From a checkpoint of a small mixture-of-experts model trained on Wikipedia.
Training: a variant of Adam for the experts, 533M tokens.
Below are experts of layer 4 (counted from 0) of a mixture-of-experts language model. Rows are named router (the router's row for the expert), down (a neuron's output weights, with its number) and show model dimensions 0-63. Each number is 50 + 12 x the weight over its row's rms, rounded and kept within 0 to 99.
Before each expert's rows: a language model's description of what the expert responds to. This comes from a sample of Wikipedia text that the model never trained on.

# expert 3
The word the after a preposition, and clause-ending nouns carrying a comma before and/but/which, such as school, restaurant, series.
router:68 64 45 43 61 23 34 67 54 45 59 43 65 54 63 56 64 68 62 46 62 40 49 25 69 43 53 60 52 43 57 49 53 60 57 65 54 40 53 53 53 48 49 61 69 45 58 47 37 44 52 54 33 40 36 67 50 53 47 51 51 35 57 34
down0:48 56 53 60 67 59 53 77 24 56 54 43 72 42 40 64 55 45 44 49 66 67 36 36 34 66 49 52 68 69 52 38 26 57 47 46 72 44 50 57 49 43 36 53 30 46 43 53 62 40 45 48 65 51 31 42 53 30 44 63 54 50 47 57
down1:38 37 40 41 61 72 48 48 66 30 42 60 62 58 59 59 60 43 58 52 71 54 50 55 37 37 41 53 53 40 44 63 40 56 31 62 31 50 43 47 45 46 58 53 41 52 55 69 41 30 49 55 71 51 46 42 53 73 26 36 35 49 57 61
down2:59 46 49 54 48 69 77 36 76 39 42 61 47 37 42 31 49 50 56 46 35 34 40 63 25 58 46 24 46 73 38 56 46 53 38 42 48 47 44 61 42 43 65 43 35 38 53 45 63 45 49 49 56 69 65 56 43 36 41 43 72 40 34 53
down3:48 51 28 34 69 53 41 44 58 43 64 68 43 42 49 74 44 57 46 60 52 38 59 43 64 66 53 53 56 61 57 58 66 55 54 67 57 45 49 53 49 34 72 56 52 44 43 75 68 58 47 57 53 67 47 54 50 53 58 59 64 67 70 62
down4:62 53 44 41 66 69 60 52 65 37 48 58 73 61 32 18 33 28 41 56 54 26 45 64 46 54 51 39 49 48 61 48 58 52 30 64 72 43 57 33 60 53 62 34 61 56 51 73 90 60 53 41 73 59 33 59 58 51 59 53 48 58 61 58
down5:64 45 51 72 70 54 65 67 56 50 48 52 58 64 34 50 52 46 46 47 55 54 41 72 59 69 45 38 46 50 63 88 57 57 56 52 64 59 47 48 60 53 68 53 67 50 32 38 47 55 31 65 70 67 47 46 59 57 25 52 38 41 62 56
down6:59 30 41 73 56 34 51 63 75 69 27 43 49 40 51 61 46 48 20 53 60 49 55 40 35 44 60 44 48 34 38 62 35 46 51 54 52 52 50 56 44 47 41 49 45 33 43 54 51 37 57 55 46 48 61 60 50 44 46 44 59 52 51 69

# expert 4
Forms of be and negation after it or and, such as is, was, be, not, plus the -ly ending in wholly, slowly.
router:66 63 63 44 71 46 37 39 42 29 34 47 55 60 51 58 70 55 59 66 46 50 56 41 66 47 55 35 57 47 24 42 69 78 59 56 70 48 60 39 50 44 44 51 43 47 70 39 24 67 47 62 38 47 41 73 46 59 49 44 61 52 39 57
down0:56 59 48 36 55 38 29 54 45 38 50 72 38 83 64 80 39 51 64 52 70 52 66 70 50 54 37 52 75 57 58 35 37 46 53 33 28 69 39 61 70 48 75 36 46 51 39 61 54 52 37 55 49 61 52 41 53 62 54 62 40 47 38 57
down1:51 64 27 71 54 74 67 50 53 43 41 57 57 37 57 32 49 66 77 50 51 54 34 56 43 45 45 53 34 31 58 44 55 64 46 73 39 46 66 34 34 55 27 60 60 64 40 53 47 41 52 63 64 43 64 43 55 65 60 49 43 49 73 48
down2:48 52 59 53 62 42 67 43 51 57 32 55 45 37 64 50 70 44 31 45 36 59 49 56 49 35 65 72 68 60 40 53 62 40 27 50 62 67 60 42 43 30 73 58 37 46 55 39 46 52 57 32 75 34 66 40 37 50 50 70 45 52 38 59
down3:57 60 38 67 50 59 59 37 44 33 35 49 40 52 50 52 60 49 27 65 46 69 29 61 47 60 42 46 29 51 53 57 58 66 60 61 60 56 44 37 30 45 42 54 37 47 65 53 51 52 50 56 50 46 60 79 38 58 52 46 54 41 56 38
down4:43 50 51 66 58 53 63 24 62 45 58 50 61 49 58 32 54 23 40 31 52 41 71 40 43 51 34 59 47 42 56 70 75 58 37 38 47 51 45 60 46 34 45 59 53 55 50 42 57 53 36 35 42 54 42 53 49 65 62 51 38 69 49 37
down5:32 58 80 47 32 46 67 32 76 54 53 83 37 55 54 38 31 47 46 45 56 58 41 55 49 54 52 45 53 72 51 51 59 37 37 27 43 58 69 57 67 41 50 48 46 51 46 59 49 64 55 48 55 61 74 39 80 75 57 51 48 67 53 19
down6:49 46 42 43 64 41 54 45 47 51 70 45 32 52 45 54 40 53 49 56 40 57 53 33 33 53 52 65 47 32 40 58 57 49 50 47 54 67 44 28 57 46 40 46 65 50 53 46 54 45 47 53 57 53 55 52 45 45 51 37 36 44 43 73

# expert 26
The word and joining names or titles, plus or, as, with, had, has, and commas fused to word endings like a, y,.
router:56 61 54 41 70 43 27 54 66 42 60 39 66 66 55 54 51 57 57 64 71 57 59 33 58 44 68 52 54 43 46 49 34 46 82 50 38 35 46 53 60 41 48 55 68 62 65 40 34 42 43 61 41 44 55 63 60 51 36 43 52 37 52 33
down0:54 26 64 25 44 58 39 65 55 60 48 49 46 36 31 35 62 50 67 37 74 51 48 70 40 32 42 48 64 59 72 70 45 59 44 27 58 58 50 30 61 52 53 60 47 44 35 57 42 71 54 33 40 50 77 47 41 48 57 46 61 40 40 41
down1:27 41 27 57 22 50 64 67 48 43 79 30 53 51 53 33 56 63 52 54 33 74 44 42 47 68 48 56 64 47 60 56 43 41 36 46 47 60 47 57 51 33 41 53 48 55 43 20 68 59 33 66 63 64 58 59 76 38 37 55 39 50 42 48
down2:50 52 32 48 44 59 56 48 62 39 57 58 70 62 47 29 51 54 54 58 57 59 40 60 49 57 57 31 53 33 63 36 48 55 49 58 54 54 33 54 45 39 54 48 57 70 63 35 71 52 64 57 45 63 32 53 51 49 41 49 55 47 47 58
down3:60 47 53 33 30 52 62 68 45 54 33 59 50 69 56 86 56 59 52 52 61 56 58 40 48 41 44 58 62 77 31 49 55 74 47 45 23 63 51 65 51 43 46 53 30 86 48 39 36 48 61 58 59 60 59 54 42 46 61 42 48 56 54 50
down4:49 43 42 39 73 50 57 26 48 59 39 20 55 37 54 36 52 57 60 43 54 43 45 55 54 60 53 68 36 76 44 45 64 45 43 65 41 50 48 42 50 41 72 68 69 49 32 55 49 62 54 41 56 55 34 31 50 48 55 42 46 66 68 46
down5:42 50 61 61 45 44 33 63 50 56 67 67 40 77 44 38 46 41 68 44 55 40 42 34 58 53 30 65 45 59 52 80 42 64 57 23 45 42 58 46 54 46 48 42 85 27 41 35 63 22 31 61 48 67 58 42 43 46 67 46 47 54 38 29
down6:72 56 34 59 42 51 58 50 37 53 41 58 68 58 61 61 49 42 17 50 51 84 64 55 61 24 50 67 47 40 32 68 52 38 49 41 51 51 54 48 58 31 50 47 45 48 46 46 52 61 74 39 53 47 67 19 46 40 46 39 56 80 69 54

# expert 14
Short letter pieces and stems inside words or names, such as P, ow in rainbow, op in Desktop, plus New, head, top.
router:41 42 58 43 73 28 52 63 43 48 41 47 69 47 59 47 62 58 53 48 38 59 46 46 58 42 50 52 27 57 39 35 63 55 81 40 47 32 62 29 67 51 61 63 57 68 69 44 35 62 63 45 40 30 48 53 50 42 44 62 45 38 51 50
down0:55 61 30 57 45 42 68 61 38 59 57 32 66 56 28 28 50 66 46 52 39 57 52 57 44 55 43 50 56 25 51 77 69 57 50 48 51 51 51 58 38 51 70 41 65 50 31 44 73 50 34 40 53 39 46 61 53 50 66 40 46 57 68 44
down1:63 67 45 48 54 78 66 47 35 59 47 50 37 80 74 45 66 60 51 60 49 14 59 31 53 46 75 39 53 76 61 58 34 49 49 41 51 30 52 52 44 42 41 34 52 59 53 36 43 55 43 51 56 51 80 34 54 45 61 65 55 45 43 69
down2:44 49 40 44 53 32 44 44 54 71 48 61 43 52 50 33 49 78 41 51 44 41 33 59 38 47 62 40 36 38 63 44 48 39 22 54 49 42 45 35 49 60 54 50 44 70 44 36 51 57 50 47 79 55 42 60 47 68 31 51 50 65 47 30
down3:48 28 57 51 48 48 62 54 47 73 48 59 51 38 65 56 60 59 64 63 35 49 57 50 38 46 61 41 56 54 50 36 06 53 62 42 53 44 40 47 56 44 65 77 44 44 36 60 60 50 50 46 56 42 45 43 38 36 39 60 45 78 57 59
down4:43 57 36 49 48 60 52 58 53 59 68 58 16 43 43 39 48 45 56 41 38 44 27 43 47 51 60 45 50 56 47 21 61 53 53 22 53 65 53 58 81 51 49 37 55 69 56 46 60 49 43 52 70 37 48 41 68 64 54 37 63 46 46 43
down5:41 52 65 55 50 53 51 44 54 47 59 62 31 60 56 49 48 25 42 49 51 55 46 67 53 57 58 38 24 59 55 57 62 38 45 38 44 42 64 81 47 46 70 70 46 42 52 57 35 58 59 53 19 48 40 81 32 27 29 70 46 69 54 48
down6:22 60 35 61 58 42 57 42 50 32 49 56 63 47 43 64 59 49 34 20 52 49 51 33 34 51 32 68 40 46 39 49 47 38 44 56 56 35 56 36 40 62 41 53 53 48 24 48 70 49 44 53 37 52 79 29 28 54 68 58 46 53 35 29

# expert 0
Prepositions and possessive determiners after a noun or verb, chiefly of, to, for, in, his, its, their, as in School of Law.
router:50 64 58 42 66 41 25 71 43 41 42 52 49 56 55 64 58 53 75 63 64 62 66 28 64 52 60 40 60 50 54 39 59 58 65 61 59 46 43 33 62 58 40 60 70 51 82 39 46 54 65 57 48 35 45 44 50 59 31 50 55 52 44 64
down0:66 42 27 63 55 22 51 19 57 60 52 76 43 62 34 34 46 45 28 31 49 38 36 69 57 59 56 49 52 32 46 45 54 25 59 39 58 36 52 67 48 33 49 67 45 36 18 61 56 45 43 55 46 56 54 72 42 60 68 49 57 54 43 50
down1:50 59 47 43 52 47 47 47 40 66 45 75 47 49 53 50 68 22 44 53 69 54 55 45 57 34 52 47 29 63 33 39 78 58 40 43 31 55 60 43 78 54 44 55 31 72 39 57 27 38 36 39 23 53 60 36 37 76 64 64 42 53 36 58
down2:33 31 56 60 61 32 56 53 73 57 54 58 47 68 58 50 55 57 58 48 56 44 60 69 48 62 56 66 47 35 67 51 47 48 51 53 42 58 48 24 47 28 47 52 34 41 38 39 34 53 54 37 62 55 41 40 37 47 32 51 55 49 27 40
down3:51 63 47 43 48 38 45 35 46 59 45 39 31 67 28 51 24 57 51 55 61 43 43 45 22 66 56 43 51 59 55 39 54 48 46 50 49 59 30 46 71 42 33 48 41 67 62 62 74 20 52 48 49 47 47 53 57 56 42 38 45 40 42 48
down4:51 39 49 50 61 61 71 57 58 43 47 38 57 68 25 77 42 63 69 31 48 43 53 63 79 36 35 44 67 59 48 72 59 46 48 30 37 67 41 51 58 65 81 40 66 54 35 54 60 30 61 36 52 56 39 37 50 57 23 40 53 48 32 45
down5:52 20 57 38 50 51 58 44 56 45 46 24 60 47 47 50 58 47 47 71 48 47 44 31 45 47 55 41 38 61 57 50 67 59 63 60 52 55 53 54 60 55 54 65 48 46 56 45 59 33 52 62 39 66 51 39 42 46 49 60 55 56 41 28
down6:34 52 68 31 35 27 58 56 66 45 63 54 45 65 56 38 62 66 53 40 43 42 58 35 61 49 47 48 61 76 42 55 63 57 48 44 50 51 59 58 56 38 41 48 42 52 63 57 44 67 61 56 13 66 57 41 49 62 63 57 48 49 60 42

# expert 30
Hyphens in compounds like highest-quality and fast-paced, closing parentheses, table pipes, and short capital or consonant pieces like L, Sh, No.
router:47 50 51 43 70 37 28 66 43 41 38 50 72 66 67 56 64 59 58 49 59 38 60 32 54 31 44 46 50 69 52 50 54 54 77 38 46 34 55 49 82 61 42 44 47 49 56 25 24 54 47 60 43 27 28 49 54 50 40 56 56 46 57 48
down15:35 42 48 57 38 63 46 43 63 41 35 73 51 40 56 50 45 66 27 47 56 57 49 68 66 25 57 85 58 63 53 64 62 40 34 71 55 63 68 49 51 59 58 55 43 41 40 71 41 39 54 49 67 49 51 43 56 61 63 54 45 56 51 85
down16:36 47 48 68 38 62 31 47 34 50 47 51 49 41 55 53 52 50 69 59 52 37 50 59 26 31 47 49 60 39 64 40 56 48 49 50 42 47 32 44 31 51 33 36 60 35 48 50 33 53 80 60 61 31 38 45 38 58 49 68 44 48 64 56
down17:17 22 50 31 53 56 64 49 51 49 38 62 57 30 43 57 41 58 46 38 69 51 58 39 35 58 42 72 45 57 43 39 62 39 46 48 52 71 57 72 47 79 79 76 74 56 51 51 49 66 53 46 57 57 68 47 31 49 34 56 62 34 51 44
down18:57 28 57 60 36 41 30 39 76 56 57 52 41 39 54 95 53 50 60 42 54 33 52 42 48 40 35 43 42 62 59 59 45 66 50 44 25 50 48 44 68 63 46 25 49 71 61 41 39 58 47 50 46 39 44 49 33 65 62 42 26 32 42 60
down19:72 55 74 51 34 43 33 45 74 69 56 52 46 49 71 54 53 47 48 56 35 33 58 57 45 56 50 29 51 51 37 70 57 52 37 25 34 28 52 64 41 54 62 52 50 58 72 42 56 60 09 79 58 54 49 67 55 49 45 59 70 53 41 39
down20:74 35 56 33 66 63 28 44 32 41 56 41 59 54 51 53 48 52 55 49 49 44 48 53 66 36 56 60 53 69 35 37 62 27 30 66 23 55 50 41 50 58 59 63 53 49 40 57 61 45 38 57 41 68 35 47 48 18 77 72 27 57 54 50
down21:41 52 45 52 43 55 62 71 57 46 43 57 48 52 54 53 51 54 56 37 25 51 61 44 51 76 40 60 32 29 50 33 64 65 53 38 49 35 59 37 50 59 33 32 51 53 50 28 78 31 18 42 31 56 52 53 57 46 31 55 55 46 30 52